Weights of a small mixture-of-experts language model, trained from scratch on English Wikipedia.
Training: a variant of Muon for the experts, 381M tokens, 8047 steps.
Below are experts of layer 7 (counted from 0) of a mixture-of-experts language model. Rows are named router (the router's row for the expert), gate (a neuron's input weights, with its number), up (a neuron's input weights, with its number), down (a neuron's output weights, with its number) and show model dimensions 0-255. Each number is 200 + 40 x the weight over its row's rms, rounded and kept within 0 to 999.
Before each expert's rows: "mostly gets" lists some tokens that are sent to it at least half of the time. This comes from a sample of Wikipedia text that the model never trained on.

# expert 77
mostly gets: " Phylum:", " southern", " northern", " eastern", " sea", " western"
router,170,196,215,257,190,247,218,201,219,232,192,204,175,256,179,201,173,238,123,194,227,224,245,146,171,151,184,188,166,202,196,227,100,234,291,204,243,127,157,260,169,220,172,188,134,132,168,227,227,165,173,202,164,187,189,132,239,305,184,232,171,174,234,218,196,201,167,165,203,240,235,131,230,192,126,211,214,206,221,184,174,227,226,186,282,224,176,290,158,271,223,235,221,212,186,193,213,158,167,123,198,201,179,214,172,174,132,160,241,243,193,251,237,241,225,201,222,257,297,159,207,254,170,195,166,166,222,131,221,200,198,184,213,179,189,177,279,202,177,172,152,191,221,158,181,259,245,177,222,246,209,113,182,213,142,185,255,252,270,209,200,155,202,169,234,158,198,206,177,233,213,178,201,164,252,159,221,207,248,147,182,239,142,225,233,261,250,327,198,222,129,251,202,210,156,132,166,164,198,246,128,154,218,121,165,156,132,195,167,232,185,251,248,198,237,282,241,215,161,159,127,191,143,176,214,197,208,235,175,167,213,180,216,257,218,179,161,187,223,278,140,218,173,207,163,131,168,169,185,156,236,137,157,241,227,244
gate0,180,209,166,193,134,139,188,193,217,150,214,132,196,185,156,171,147,197,261,144,286,232,244,154,199,244,148,239,219,184,189,106,131,212,180,195,199,133,141,226,188,225,165,286,164,126,235,256,159,163,187,196,220,160,148,176,189,170,171,194,210,162,203,190,181,172,207,184,161,197,189,193,191,203,113,194,162,164,208,175,219,209,202,161,201,158,232,238,257,227,143,154,164,181,193,186,173,144,180,159,223,198,173,196,225,248,217,164,218,264,207,295,188,243,214,164,194,195,261,263,175,127,123,176,214,229,193,86,158,216,195,156,192,163,200,203,241,199,186,227,110,169,251,231,266,224,224,189,218,192,185,150,179,196,146,212,245,208,231,140,182,197,182,288,153,231,130,276,218,226,191,253,239,134,191,131,213,277,142,118,135,173,200,229,204,156,224,205,219,244,257,181,168,155,158,210,189,146,276,232,117,194,186,157,190,132,161,208,200,116,170,244,226,168,298,213,199,259,184,182,155,239,156,171,179,190,304,240,186,216,232,211,224,182,168,155,215,174,185,229,140,193,215,235,274,198,164,176,208,232,284,198,214,186,211,208
up0,176,273,221,187,231,263,198,205,140,250,241,229,247,186,230,217,279,230,219,252,129,154,250,180,251,226,235,187,179,165,177,252,242,163,163,222,195,232,183,120,225,203,191,215,193,210,137,154,201,184,275,201,220,223,106,274,130,163,244,178,204,212,273,167,201,230,90,204,203,148,215,126,182,166,206,247,231,167,194,171,171,239,176,225,209,123,246,309,215,222,150,166,218,192,189,175,248,225,182,190,194,238,117,122,133,213,217,183,199,208,143,224,237,275,152,237,231,145,128,209,134,251,247,286,242,222,197,218,198,248,204,209,155,212,213,192,170,236,213,196,215,164,205,224,178,190,173,152,162,209,200,181,208,261,201,172,246,179,215,180,279,215,206,244,235,141,183,195,231,157,134,144,259,226,203,193,171,188,144,182,151,192,218,245,209,191,167,175,274,236,163,220,183,229,222,249,156,237,191,228,213,240,207,216,253,222,251,263,100,196,262,181,145,115,153,146,186,228,184,206,268,275,230,104,215,220,219,189,211,278,200,215,195,225,200,194,266,164,201,231,197,233,213,214,242,170,268,206,203,174,183,215,226,267,215,130
down0,119,236,247,234,139,208,208,157,284,198,285,193,135,170,128,188,213,201,112,258,228,212,199,194,170,230,216,238,166,199,246,223,212,263,153,196,324,212,285,212,208,144,240,173,137,174,125,222,197,197,148,177,153,169,187,210,203,170,191,152,70,181,158,204,202,201,181,146,180,168,168,197,205,142,198,171,200,205,196,196,154,162,165,179,237,195,137,201,174,180,196,162,178,207,163,229,245,238,111,220,207,226,147,199,191,218,255,144,191,234,224,195,184,273,147,205,185,150,139,233,234,201,125,279,221,296,218,236,229,247,185,227,255,157,269,165,221,271,150,203,177,120,291,235,163,224,207,219,198,198,199,159,138,151,154,286,215,178,171,190,248,261,235,183,225,182,170,223,239,247,238,195,227,184,155,191,172,221,285,196,193,160,240,253,261,258,245,173,209,216,220,184,158,180,262,231,188,236,241,217,210,141,171,179,181,223,233,248,257,194,193,250,238,203,189,175,241,232,202,211,231,255,175,144,192,236,240,250,148,187,227,238,213,223,165,162,211,160,98,233,219,232,168,157,181,185,195,179,166,197,279,209,175,181,213,216
gate1,282,189,192,219,186,147,230,141,219,196,172,238,174,306,216,175,160,99,234,148,201,247,158,197,194,260,178,197,202,244,261,159,220,197,196,192,301,219,122,202,185,165,132,231,239,156,229,206,218,172,253,242,148,201,210,174,220,220,189,181,228,232,239,198,239,175,284,169,242,128,120,283,158,216,116,186,214,142,247,149,163,140,185,229,237,201,254,212,184,262,170,153,170,227,181,245,197,173,199,233,157,251,163,195,217,202,144,214,234,172,219,244,121,195,227,247,183,226,206,183,177,152,175,168,173,202,190,201,179,229,199,203,203,149,180,277,191,182,169,234,223,230,152,171,181,267,247,135,171,242,192,151,142,183,183,218,202,179,203,259,211,211,185,240,243,173,189,217,211,119,164,226,181,206,214,211,225,213,253,240,322,258,170,286,177,135,268,215,220,195,172,135,193,189,201,138,289,123,264,242,121,210,168,174,133,192,135,215,183,233,164,175,187,129,234,254,233,159,171,236,264,181,184,156,168,207,213,254,233,194,212,169,182,226,226,222,176,160,191,188,150,198,159,178,230,258,215,220,141,225,132,118,189,197,188,232
up1,270,196,226,215,271,184,196,180,221,159,130,259,213,205,177,213,250,199,200,151,170,216,193,190,197,217,172,198,173,145,239,205,218,171,252,157,241,172,128,183,277,214,186,195,188,202,204,144,246,254,262,188,196,139,202,167,250,282,211,220,169,225,197,153,190,237,219,175,254,175,201,203,176,226,121,242,191,153,293,194,186,227,205,236,246,154,288,239,162,263,203,184,184,185,80,217,276,178,124,210,155,199,169,221,180,298,117,213,212,197,157,231,148,198,239,214,237,232,235,143,179,181,185,159,216,154,202,166,199,223,217,270,84,214,199,163,154,192,205,188,227,107,164,123,190,233,295,129,228,183,125,204,148,239,138,211,184,265,203,230,197,202,195,229,214,160,211,176,175,166,181,193,179,147,236,204,250,185,179,201,206,229,207,207,286,167,205,235,178,267,179,176,176,183,217,166,171,157,245,255,169,248,175,116,162,211,134,140,214,235,99,174,167,175,193,236,236,256,197,223,235,253,177,184,181,247,186,221,207,138,192,249,167,206,250,103,164,218,168,238,150,184,165,217,187,261,234,181,166,216,197,165,182,176,145,257
down1,156,205,197,251,182,206,173,130,209,239,243,234,232,252,182,152,175,242,266,239,232,251,230,261,254,207,175,242,215,95,178,240,156,180,78,247,272,189,222,225,133,228,170,178,168,206,153,120,159,158,199,218,220,207,209,192,185,198,211,224,190,250,156,207,185,175,162,172,271,171,250,208,211,156,177,150,234,189,169,162,176,221,181,201,245,167,192,136,173,258,124,262,144,177,274,249,282,192,266,197,262,176,223,185,213,172,228,235,196,218,195,183,220,201,107,188,176,243,220,207,294,191,138,175,161,247,235,295,211,235,208,238,145,119,119,218,266,152,129,204,210,239,188,189,248,248,260,213,143,191,189,142,221,186,207,200,238,130,162,177,224,165,266,183,163,177,255,163,224,198,194,166,220,217,221,273,151,192,173,211,149,218,242,252,204,158,193,219,179,181,309,144,218,136,240,170,184,173,245,268,166,185,167,198,231,210,128,207,222,227,183,205,205,205,150,175,194,258,155,197,207,197,237,177,229,289,179,152,274,236,208,218,211,222,189,154,266,208,199,180,224,273,243,197,213,225,161,155,170,192,194,241,250,174,219,174

# expert 127
mostly gets: " veh", " these", " gam", " These", " passeng", "iec"
router,143,226,242,159,235,265,164,193,194,212,218,193,178,204,239,198,150,238,208,202,209,105,210,217,131,151,178,186,263,206,206,212,164,236,200,241,218,217,140,234,238,171,210,233,163,211,194,268,224,160,202,251,97,242,230,200,189,247,164,236,276,209,214,204,165,244,203,140,217,191,185,127,146,278,161,279,243,170,203,177,200,234,187,195,245,267,148,261,196,269,227,171,187,222,156,139,274,170,231,163,225,230,203,208,211,164,175,214,193,158,203,258,142,240,187,300,140,244,209,233,155,193,169,219,232,181,190,181,265,196,271,183,243,149,239,205,223,244,170,251,175,156,245,197,199,253,201,199,114,236,193,220,130,216,164,167,266,212,195,219,195,196,193,171,163,150,159,226,152,284,226,204,248,251,143,272,208,290,239,184,242,274,212,197,262,221,122,185,154,202,186,218,277,251,247,223,202,142,169,191,196,154,163,259,149,157,214,162,199,163,226,124,201,218,277,150,262,202,147,139,225,234,206,189,123,205,107,244,248,186,215,201,216,242,159,143,220,194,226,212,205,300,246,162,226,183,192,188,191,209,189,188,219,195,213,162
gate0,183,131,210,167,197,242,187,247,191,229,223,195,223,227,168,166,198,128,195,246,212,153,215,241,226,168,203,162,179,289,165,185,136,239,127,170,191,186,144,191,216,146,181,135,178,251,264,247,198,184,225,187,281,326,228,198,230,259,165,244,209,239,221,257,220,212,184,237,168,208,203,199,163,252,263,222,206,177,122,258,176,273,240,155,236,206,173,189,253,228,207,104,213,216,208,111,152,258,216,224,255,121,188,189,193,247,184,166,284,139,262,201,173,208,259,197,176,204,161,153,109,248,196,212,201,165,197,235,200,158,286,250,255,135,205,227,267,188,272,259,189,265,179,209,156,219,227,245,257,217,227,221,240,136,181,193,235,203,202,139,221,244,214,180,129,146,187,279,167,252,216,161,205,220,147,188,262,259,172,132,161,217,191,214,176,180,189,263,166,255,261,136,218,206,198,229,237,137,238,183,234,259,160,191,198,205,150,216,227,187,218,183,303,242,227,179,197,235,168,183,230,229,207,175,138,159,190,228,180,210,219,193,156,206,169,163,165,165,148,287,194,224,196,217,174,191,203,189,191,215,156,210,171,252,149,184
up0,200,156,288,220,253,248,164,213,218,168,177,192,281,195,192,204,209,205,190,199,216,152,187,301,198,209,174,226,204,249,157,226,160,223,144,219,191,232,114,165,188,142,184,116,203,193,146,141,184,264,232,222,210,249,147,312,194,135,121,186,235,226,208,138,257,183,214,274,143,190,186,294,154,243,220,219,218,235,165,226,133,188,183,171,229,244,217,267,211,258,211,199,133,183,252,216,229,196,147,193,202,208,200,180,173,190,227,240,214,142,183,155,191,220,246,207,206,250,189,209,114,235,205,155,216,216,192,261,189,225,321,183,215,176,198,143,221,177,246,186,125,246,198,138,222,248,110,226,168,258,223,176,196,264,295,228,218,232,193,169,177,203,178,203,191,212,199,218,157,187,171,175,261,190,174,136,226,224,219,187,150,233,271,188,185,149,193,257,141,182,165,184,209,271,200,181,208,179,246,221,232,241,178,232,225,197,195,228,199,209,210,194,214,231,191,112,212,265,145,175,220,213,260,246,171,139,142,151,200,265,214,167,164,275,170,137,174,259,162,193,193,162,218,214,244,217,172,178,184,223,194,125,182,288,104,187
down0,207,238,216,170,134,216,190,173,198,257,217,264,259,176,233,186,183,187,275,230,201,214,150,195,219,209,221,240,226,190,170,210,192,207,148,194,245,147,163,184,176,254,225,222,191,181,231,182,215,197,292,220,197,219,249,189,138,190,199,268,199,227,172,247,159,262,212,153,185,246,187,167,175,210,126,278,217,222,201,247,244,212,177,266,229,241,209,208,238,224,256,221,167,187,147,265,225,276,221,184,136,182,235,172,152,171,175,195,192,241,183,172,195,235,132,209,202,120,179,227,236,259,187,184,283,137,156,149,223,236,173,211,201,219,204,207,202,203,321,192,238,193,157,185,122,189,246,176,131,146,269,228,122,239,291,254,223,215,195,199,193,150,199,220,196,174,188,232,194,288,164,210,144,221,209,198,212,172,344,241,235,129,251,208,247,134,167,222,118,173,207,272,193,138,162,217,160,199,192,223,204,214,147,197,162,232,124,93,222,161,265,136,189,267,155,230,173,192,143,190,247,251,230,195,189,149,246,185,133,201,224,218,134,184,225,191,233,209,205,242,259,217,234,160,251,205,241,185,197,197,183,223,243,151,242,172
gate1,206,222,219,182,204,267,210,150,236,75,215,242,257,129,216,208,167,228,221,216,169,130,160,213,130,224,286,177,142,217,144,172,192,174,186,194,179,234,188,240,199,201,204,223,163,172,207,193,208,148,171,202,208,145,268,221,197,192,199,170,222,195,192,194,220,254,219,174,209,152,252,265,221,258,167,125,270,185,153,244,221,172,168,227,267,183,196,250,275,223,199,209,249,164,205,158,195,258,215,233,233,237,270,180,208,235,235,255,173,228,162,179,215,164,213,166,174,168,129,182,257,213,220,135,174,192,186,151,153,220,208,153,163,189,238,157,287,167,136,144,202,226,165,263,231,210,210,158,141,237,220,163,144,174,216,219,179,244,129,263,192,158,164,244,172,202,227,243,274,234,194,102,219,84,153,277,191,205,152,255,231,173,166,163,227,124,151,202,224,214,179,241,201,210,299,245,230,208,168,202,141,179,212,212,215,213,213,256,229,199,112,183,189,220,242,205,180,273,164,192,185,286,212,203,195,268,195,182,303,259,186,255,188,198,192,134,270,190,193,183,205,226,156,236,249,201,232,184,214,201,115,184,197,229,234,244
up1,135,235,229,248,157,247,213,264,228,100,306,223,155,192,229,210,154,208,182,200,216,191,203,160,179,162,183,177,239,172,193,145,175,118,146,228,183,232,216,182,185,162,236,192,196,226,175,205,185,186,222,139,196,289,195,127,235,221,242,140,159,181,219,131,210,228,181,169,245,243,246,251,222,257,194,115,196,177,114,161,225,170,217,174,198,230,155,207,266,213,211,204,201,181,168,189,157,142,235,232,247,159,177,179,224,230,250,145,167,190,206,208,252,163,155,227,196,176,212,157,251,172,183,171,189,236,213,275,157,178,289,165,190,239,168,155,275,164,162,163,198,233,155,288,255,202,185,229,264,220,212,174,132,257,207,190,204,189,137,247,219,227,111,200,236,202,225,214,260,261,155,220,207,183,168,233,177,215,189,250,220,239,119,189,233,180,170,174,280,194,159,154,257,122,209,217,194,208,242,188,303,215,218,218,199,169,221,219,156,151,199,118,150,182,215,267,196,166,166,193,219,249,208,243,235,260,140,203,185,270,203,196,177,245,183,97,178,160,210,186,232,131,235,174,216,193,221,226,166,277,222,141,188,258,241,121
down1,269,242,174,296,174,207,235,142,218,285,181,213,196,187,253,202,171,193,210,207,250,213,170,190,167,241,200,210,163,218,156,215,149,219,251,152,225,195,192,173,222,155,229,180,219,195,270,192,216,201,162,242,246,174,139,209,125,176,235,216,191,218,212,235,252,203,224,265,217,227,159,192,208,249,255,140,132,160,156,167,129,280,225,225,166,245,192,171,152,140,269,214,200,181,212,165,250,271,192,186,247,218,196,228,207,174,249,227,166,175,261,238,232,148,214,116,251,174,157,144,142,208,166,163,215,185,253,176,102,145,230,206,262,147,175,183,169,187,202,212,251,188,223,198,216,210,209,291,176,164,149,137,172,210,220,149,218,151,188,220,211,152,102,169,230,262,211,247,240,118,282,170,135,238,244,205,200,226,165,197,162,235,211,128,211,175,252,256,167,248,205,216,237,124,220,285,131,207,164,209,147,157,169,203,204,277,228,221,180,239,204,199,137,195,251,158,200,238,233,258,188,189,149,263,173,195,146,200,200,239,164,222,246,221,214,151,203,189,178,183,171,153,223,194,233,111,205,137,193,164,282,267,182,163,203,138

# expert 103
mostly gets: " Occupation:", " Occupations:", " Position:", " footballer", " politician", " assistant"
router,188,137,214,235,270,208,188,154,201,214,208,249,205,199,230,154,187,159,200,216,191,111,187,212,196,171,209,267,210,190,179,191,132,261,177,231,178,102,190,246,209,258,185,261,245,168,186,161,203,216,210,215,167,256,239,284,263,232,192,229,241,241,201,178,221,185,240,161,232,162,154,170,189,198,220,183,179,164,154,239,206,182,223,205,231,256,230,203,180,262,124,206,178,250,209,220,244,193,125,207,162,304,182,204,268,221,160,242,195,144,179,172,143,203,268,256,188,239,190,232,154,204,191,149,205,204,203,186,164,235,173,123,280,170,167,212,260,268,210,141,174,207,269,194,177,173,184,217,187,202,204,170,204,288,218,158,194,209,180,208,173,107,276,216,195,174,134,197,181,183,225,256,241,206,160,262,165,162,203,211,204,201,132,178,196,179,210,178,162,207,110,274,187,225,187,213,168,185,201,202,196,143,166,202,176,173,162,260,218,237,115,196,171,223,275,202,227,282,110,195,228,259,111,150,118,233,125,260,292,177,255,195,279,252,197,247,229,232,289,236,228,218,207,180,230,133,188,233,240,168,173,229,163,200,194,160
gate0,170,216,151,194,220,223,178,136,205,271,233,262,129,171,214,193,201,145,279,135,143,143,125,165,257,210,197,202,268,180,178,198,169,230,136,221,133,158,224,208,230,154,128,203,277,214,200,181,205,218,283,237,230,157,279,212,232,200,143,246,269,247,278,178,240,162,221,214,200,149,229,230,172,154,252,211,204,170,272,241,175,230,167,268,199,155,154,245,168,203,159,217,215,210,188,243,212,269,181,167,242,219,282,170,229,219,190,248,214,186,144,211,167,215,210,174,171,195,199,254,189,209,194,179,173,200,226,162,151,274,191,220,235,154,192,228,297,138,207,231,222,186,179,133,118,139,196,228,239,224,221,162,219,222,210,215,149,195,180,178,202,189,190,177,234,114,231,216,149,165,206,200,212,148,171,240,182,147,178,202,225,212,161,247,179,173,262,171,212,229,247,242,212,277,204,168,179,163,242,185,198,153,160,201,200,182,187,210,228,241,252,149,209,217,244,215,92,184,222,167,270,110,154,167,239,216,148,243,232,136,173,218,293,201,246,254,208,220,220,197,244,182,293,162,225,256,143,267,153,145,185,179,115,192,203,193
up0,183,243,250,133,181,218,254,133,243,263,159,180,181,241,262,177,138,211,212,147,194,222,204,198,182,179,185,169,257,177,271,239,188,206,189,187,219,260,212,117,201,144,76,157,167,289,240,195,239,231,294,189,185,207,208,157,191,220,166,201,206,244,255,145,191,232,198,164,259,215,188,190,223,203,149,231,221,191,277,158,225,229,193,243,223,243,221,215,206,203,221,207,193,224,150,255,261,170,160,197,199,163,222,139,188,225,153,188,204,190,247,162,201,256,202,183,233,219,189,159,180,148,150,199,170,241,214,261,257,284,198,259,201,129,119,241,203,221,192,160,201,216,183,243,153,189,151,192,257,128,180,192,135,247,251,165,258,224,223,167,145,217,124,184,274,180,261,188,182,207,186,163,173,146,178,226,319,294,150,143,195,256,132,204,142,171,232,162,206,204,244,161,196,234,166,227,168,126,157,258,153,221,196,213,161,243,192,228,225,246,244,216,228,216,237,159,180,98,168,249,162,177,208,167,183,245,171,196,173,157,183,182,231,183,174,171,183,194,213,167,231,231,217,127,242,192,131,213,185,297,220,204,123,202,211,221
down0,192,221,180,265,255,157,246,153,113,186,128,167,253,202,192,201,199,151,230,245,182,166,143,279,209,235,172,209,173,148,166,191,169,249,151,203,118,213,263,200,194,200,174,263,183,202,145,129,204,248,222,181,132,170,214,228,159,110,143,202,189,220,251,195,241,219,158,258,150,218,182,181,175,207,210,200,205,199,210,197,161,140,186,234,207,278,220,249,140,42,172,217,233,150,237,191,174,152,121,142,288,272,243,199,136,149,172,202,190,208,254,183,172,193,137,211,218,195,195,253,224,172,153,188,219,186,209,249,155,256,201,174,85,182,240,177,274,239,245,173,240,246,213,244,243,202,202,187,203,191,244,162,203,299,208,197,195,211,178,205,121,260,291,267,203,193,160,195,239,230,245,258,175,201,293,240,182,172,199,136,268,222,157,236,190,250,160,216,201,209,232,159,218,157,177,258,242,147,149,212,196,208,175,215,211,216,261,207,220,202,90,188,231,185,204,166,207,211,137,189,198,245,198,203,199,241,215,168,195,219,190,152,185,197,218,193,235,225,169,180,214,229,196,241,236,191,151,171,198,144,160,225,147,165,241,216
gate1,188,189,214,226,222,215,154,172,179,226,271,226,123,204,168,144,161,232,220,184,144,163,182,220,208,240,288,198,170,264,249,218,161,221,180,182,190,151,145,210,178,216,274,269,212,172,191,202,188,211,195,232,152,158,183,170,181,231,231,150,268,241,210,222,241,180,208,196,90,255,176,203,152,175,163,128,237,226,224,236,177,163,203,203,162,139,200,195,221,209,197,210,214,161,120,206,260,235,185,105,174,138,187,279,210,153,182,183,236,166,211,201,246,249,225,165,218,171,146,224,206,221,186,233,187,255,204,149,158,261,205,186,125,147,146,243,161,197,220,190,230,156,243,176,256,273,201,187,252,307,158,231,191,192,217,206,258,196,219,184,192,182,146,194,114,250,241,233,273,225,161,201,259,226,96,255,207,158,278,245,260,195,196,139,211,101,210,216,203,169,195,209,234,204,203,120,171,239,206,204,210,174,223,249,253,152,228,283,144,209,187,138,226,236,161,168,239,260,146,163,177,289,214,201,183,180,164,204,250,223,177,258,160,184,115,264,173,222,224,212,176,187,221,251,250,150,176,187,216,207,199,195,267,262,146,205
up1,243,231,281,242,260,182,183,156,188,200,244,268,105,183,211,131,180,229,236,132,189,182,175,150,266,214,226,211,162,241,240,194,211,241,186,232,205,192,190,203,152,198,268,239,234,207,158,173,220,206,212,181,180,161,192,194,136,232,206,189,251,202,213,184,202,173,253,242,82,234,216,203,162,168,177,125,186,188,191,232,190,162,188,223,208,202,186,155,184,189,249,199,211,191,168,214,213,224,167,117,189,154,161,262,201,213,226,125,199,185,215,232,230,225,226,130,261,184,128,221,189,205,188,265,156,266,186,139,133,189,228,188,156,146,149,202,148,166,216,117,247,265,207,238,210,258,233,180,263,298,135,226,202,215,242,187,258,202,183,216,122,162,223,177,138,239,262,224,247,240,193,211,254,267,126,238,227,145,258,208,259,196,198,123,218,156,223,199,218,189,246,232,233,173,198,139,194,216,175,138,190,227,189,274,243,174,174,260,174,174,126,110,237,264,146,163,255,251,171,189,242,248,214,205,230,176,165,207,246,263,187,240,166,190,133,280,198,238,243,251,211,212,219,243,258,190,200,167,227,237,227,214,300,193,217,226
down1,234,247,217,177,182,239,241,259,254,247,167,202,248,190,146,188,189,123,265,214,221,172,154,160,178,174,153,201,173,218,210,179,200,254,175,142,207,221,242,206,259,257,197,178,213,169,158,207,161,179,166,237,226,248,209,251,254,159,186,172,224,213,236,175,261,158,154,271,229,167,134,142,261,214,195,172,212,132,152,171,166,147,153,237,172,223,111,144,240,174,141,188,207,220,297,203,118,197,100,285,228,220,254,220,249,253,192,181,233,237,187,193,157,115,277,203,237,125,286,190,142,255,247,106,149,192,150,125,238,185,182,240,221,177,195,179,155,252,107,203,202,183,257,226,208,299,268,243,221,165,198,250,181,190,215,234,160,214,189,160,164,210,240,230,265,216,202,179,228,251,143,187,232,223,197,242,194,182,185,196,238,170,161,183,150,215,217,173,189,214,132,207,118,137,201,265,210,228,170,242,247,207,284,204,230,137,191,219,195,163,108,176,231,162,187,188,228,241,249,225,189,189,148,193,222,223,195,179,240,246,176,181,234,185,200,222,170,194,153,162,164,212,237,195,222,199,161,239,213,238,195,261,157,185,161,184

# expert 21
mostly gets: "^{", "{", "^", " sq", "_{", " ^{"
router,129,241,194,217,226,169,229,159,179,136,200,238,164,151,224,161,204,191,117,255,218,205,179,167,232,223,162,207,214,181,262,193,131,201,262,255,146,210,164,223,177,188,234,164,162,124,183,129,175,221,206,119,234,219,174,152,256,238,294,207,245,168,170,235,105,187,271,168,192,186,203,143,237,177,188,177,180,143,171,298,273,199,259,258,279,186,129,299,212,262,165,212,209,199,205,180,186,185,224,197,281,217,204,182,295,182,99,168,168,181,178,232,214,259,169,253,207,224,226,260,248,188,233,176,227,147,209,136,239,132,142,174,192,182,232,177,180,201,183,250,169,205,231,188,185,221,134,184,189,184,202,181,164,330,222,148,243,225,248,226,265,193,267,193,214,151,141,226,239,184,252,169,177,185,209,145,135,213,187,196,216,244,100,263,246,184,221,150,144,254,202,213,150,177,183,209,175,188,186,240,194,221,190,219,184,155,221,166,235,190,202,195,240,260,263,228,209,195,190,198,191,217,185,174,227,193,126,226,212,189,243,186,207,229,207,182,133,150,217,201,203,323,244,186,219,183,173,197,166,198,263,188,204,181,191,181
gate0,232,257,228,183,206,197,164,195,222,166,179,204,164,165,198,198,244,163,204,239,162,206,183,171,162,196,146,174,203,143,218,153,241,122,278,162,241,231,232,208,209,203,144,198,241,171,150,169,226,195,218,139,237,191,189,173,206,235,311,225,145,182,194,181,182,206,270,219,223,180,165,175,60,258,184,184,98,234,254,269,183,172,134,197,213,178,176,183,235,232,216,249,173,121,185,149,165,171,203,158,178,194,174,193,205,169,283,118,187,182,171,182,184,240,228,188,240,182,216,198,215,144,194,268,203,227,206,185,250,194,197,198,190,228,212,171,163,231,165,174,232,210,253,179,164,139,159,227,181,220,228,218,136,297,231,241,150,159,138,278,200,229,194,171,279,196,136,207,118,200,150,240,164,206,167,232,209,255,173,215,229,258,162,182,217,160,188,204,121,180,214,230,129,250,136,188,198,170,177,207,160,119,125,199,101,147,172,192,203,206,165,158,164,272,293,211,166,115,286,217,179,165,178,195,199,205,154,198,181,255,247,171,165,232,182,149,236,169,230,206,230,180,229,164,260,232,226,238,270,215,153,236,134,212,174,168
up0,181,263,177,158,177,213,134,176,237,153,205,194,212,189,167,219,284,189,173,242,199,256,199,134,193,186,139,196,228,173,188,186,229,145,237,202,245,225,234,155,214,241,179,221,230,188,158,198,157,196,187,148,220,146,143,203,192,234,304,227,151,207,169,149,172,207,261,176,220,185,180,119,82,245,188,187,110,197,254,247,176,199,180,230,194,167,170,260,197,229,217,275,185,141,238,152,199,205,188,189,167,228,199,261,225,147,240,68,223,186,204,210,187,249,249,231,223,254,254,176,269,152,191,193,187,161,207,211,243,255,184,189,167,189,216,152,206,283,154,200,228,160,222,166,200,129,157,167,213,227,258,269,146,213,222,225,153,200,176,267,195,229,235,160,293,206,167,199,149,165,166,178,229,139,198,179,175,234,210,192,248,255,202,135,227,171,168,233,204,237,214,212,133,197,126,208,238,165,160,167,166,172,113,252,123,182,197,172,210,189,112,132,220,251,293,227,187,133,287,260,180,196,171,202,185,204,198,206,180,213,303,174,235,196,212,189,251,156,197,184,184,164,249,138,185,215,236,205,218,243,173,154,138,168,201,162
down0,214,252,152,174,226,186,255,186,169,170,202,238,222,186,244,235,307,234,226,230,224,175,147,138,132,218,163,186,165,285,132,149,224,164,177,165,227,223,204,200,214,185,192,183,243,228,200,240,255,189,196,167,171,253,193,157,188,227,189,179,192,224,206,197,162,158,255,168,155,188,162,161,197,241,141,178,193,158,212,241,172,123,177,267,179,163,216,157,210,237,190,183,214,118,196,165,223,143,234,143,197,258,176,234,164,182,245,123,155,170,201,125,212,227,187,217,275,131,181,296,203,278,224,158,274,256,190,214,173,207,184,173,253,215,221,196,201,214,128,130,202,255,223,200,201,216,231,271,237,246,173,143,212,190,281,224,176,182,174,146,142,264,252,232,182,147,225,158,182,219,204,215,118,209,201,236,242,224,98,176,185,178,192,308,244,163,161,170,168,201,211,199,217,234,97,212,196,232,153,169,200,209,208,177,168,186,183,157,234,147,203,185,185,204,188,148,147,169,141,193,173,280,259,170,265,253,106,224,214,153,202,125,222,128,170,173,141,185,292,172,231,134,186,197,187,186,250,176,220,199,238,191,230,161,218,228
gate1,258,203,234,141,176,229,206,185,282,163,274,147,226,212,219,216,238,165,137,230,125,152,174,206,183,224,202,153,265,178,198,227,191,296,239,197,120,176,281,209,186,193,202,198,204,123,176,223,193,177,176,197,195,179,163,206,198,176,266,172,231,223,210,142,218,157,272,151,251,132,319,101,176,161,175,191,239,139,137,168,198,164,226,183,124,139,188,252,110,235,177,197,235,198,205,211,191,184,144,239,227,219,201,209,154,176,226,214,137,259,201,204,202,252,208,187,212,175,228,139,232,231,183,169,265,177,190,219,234,220,310,161,266,182,241,203,178,226,216,167,224,155,193,183,185,219,190,177,191,176,152,192,122,181,208,150,192,163,201,200,282,156,273,207,240,176,187,199,151,244,226,162,199,170,187,242,145,209,223,176,178,234,171,221,261,195,220,176,139,218,227,158,207,150,135,189,201,267,202,228,200,195,182,193,134,150,283,132,187,129,179,145,193,192,243,192,266,159,276,240,210,256,220,214,182,219,112,227,277,278,175,220,212,125,287,175,203,199,231,182,220,242,235,200,209,213,228,179,205,150,215,255,134,224,211,201
up1,245,210,243,158,161,221,196,158,199,203,289,201,245,260,267,214,227,251,188,174,190,201,208,227,185,212,224,123,199,225,195,198,193,251,223,238,148,202,301,217,168,210,187,197,205,142,207,221,165,187,153,164,178,241,185,202,188,202,182,160,281,236,169,134,216,176,257,163,243,178,267,104,176,142,196,221,187,166,148,210,155,205,177,187,188,194,208,270,199,217,182,230,220,198,228,245,158,157,186,236,201,200,165,168,228,176,148,158,174,259,197,172,264,259,175,227,190,151,230,143,200,204,175,134,231,233,118,220,201,211,306,165,229,199,277,230,196,190,230,164,163,175,202,140,203,193,211,183,175,165,201,217,155,161,168,94,224,206,232,186,246,149,259,258,220,151,263,201,191,185,231,194,231,238,139,177,186,189,221,176,192,181,169,280,277,162,153,139,131,250,251,211,146,140,233,154,271,166,193,228,117,195,223,196,160,153,194,133,260,70,162,129,232,206,169,169,257,193,274,213,222,274,232,249,186,187,124,240,271,247,174,254,231,151,180,237,268,206,223,197,206,227,223,178,197,208,181,167,234,175,257,190,159,246,232,259
down1,156,244,230,189,180,197,243,123,234,197,182,228,211,247,192,238,206,183,172,163,181,207,196,265,171,154,277,180,206,155,183,167,278,161,235,128,179,201,206,237,172,193,180,222,174,177,174,131,174,139,159,250,191,129,249,248,242,235,214,215,174,236,194,222,174,206,178,214,116,226,183,154,255,149,204,227,229,181,221,177,214,250,183,201,147,178,205,182,243,207,192,255,163,192,133,165,178,137,218,162,219,200,160,176,173,173,229,285,233,188,269,245,217,202,196,238,196,159,191,195,193,240,200,180,234,202,199,186,213,166,218,269,302,184,128,182,217,220,265,95,216,191,195,241,238,181,200,195,134,218,180,235,214,178,251,155,245,222,185,223,278,191,179,224,155,286,214,258,185,211,250,248,204,201,182,176,253,244,289,214,242,164,297,162,118,190,178,204,222,127,271,228,227,177,202,164,96,251,118,255,175,175,226,176,232,273,226,129,186,220,203,200,240,234,254,133,271,267,219,220,172,162,206,145,208,130,216,127,220,240,183,276,192,185,220,208,227,234,205,173,209,121,157,180,254,145,199,235,255,200,274,224,241,254,216,150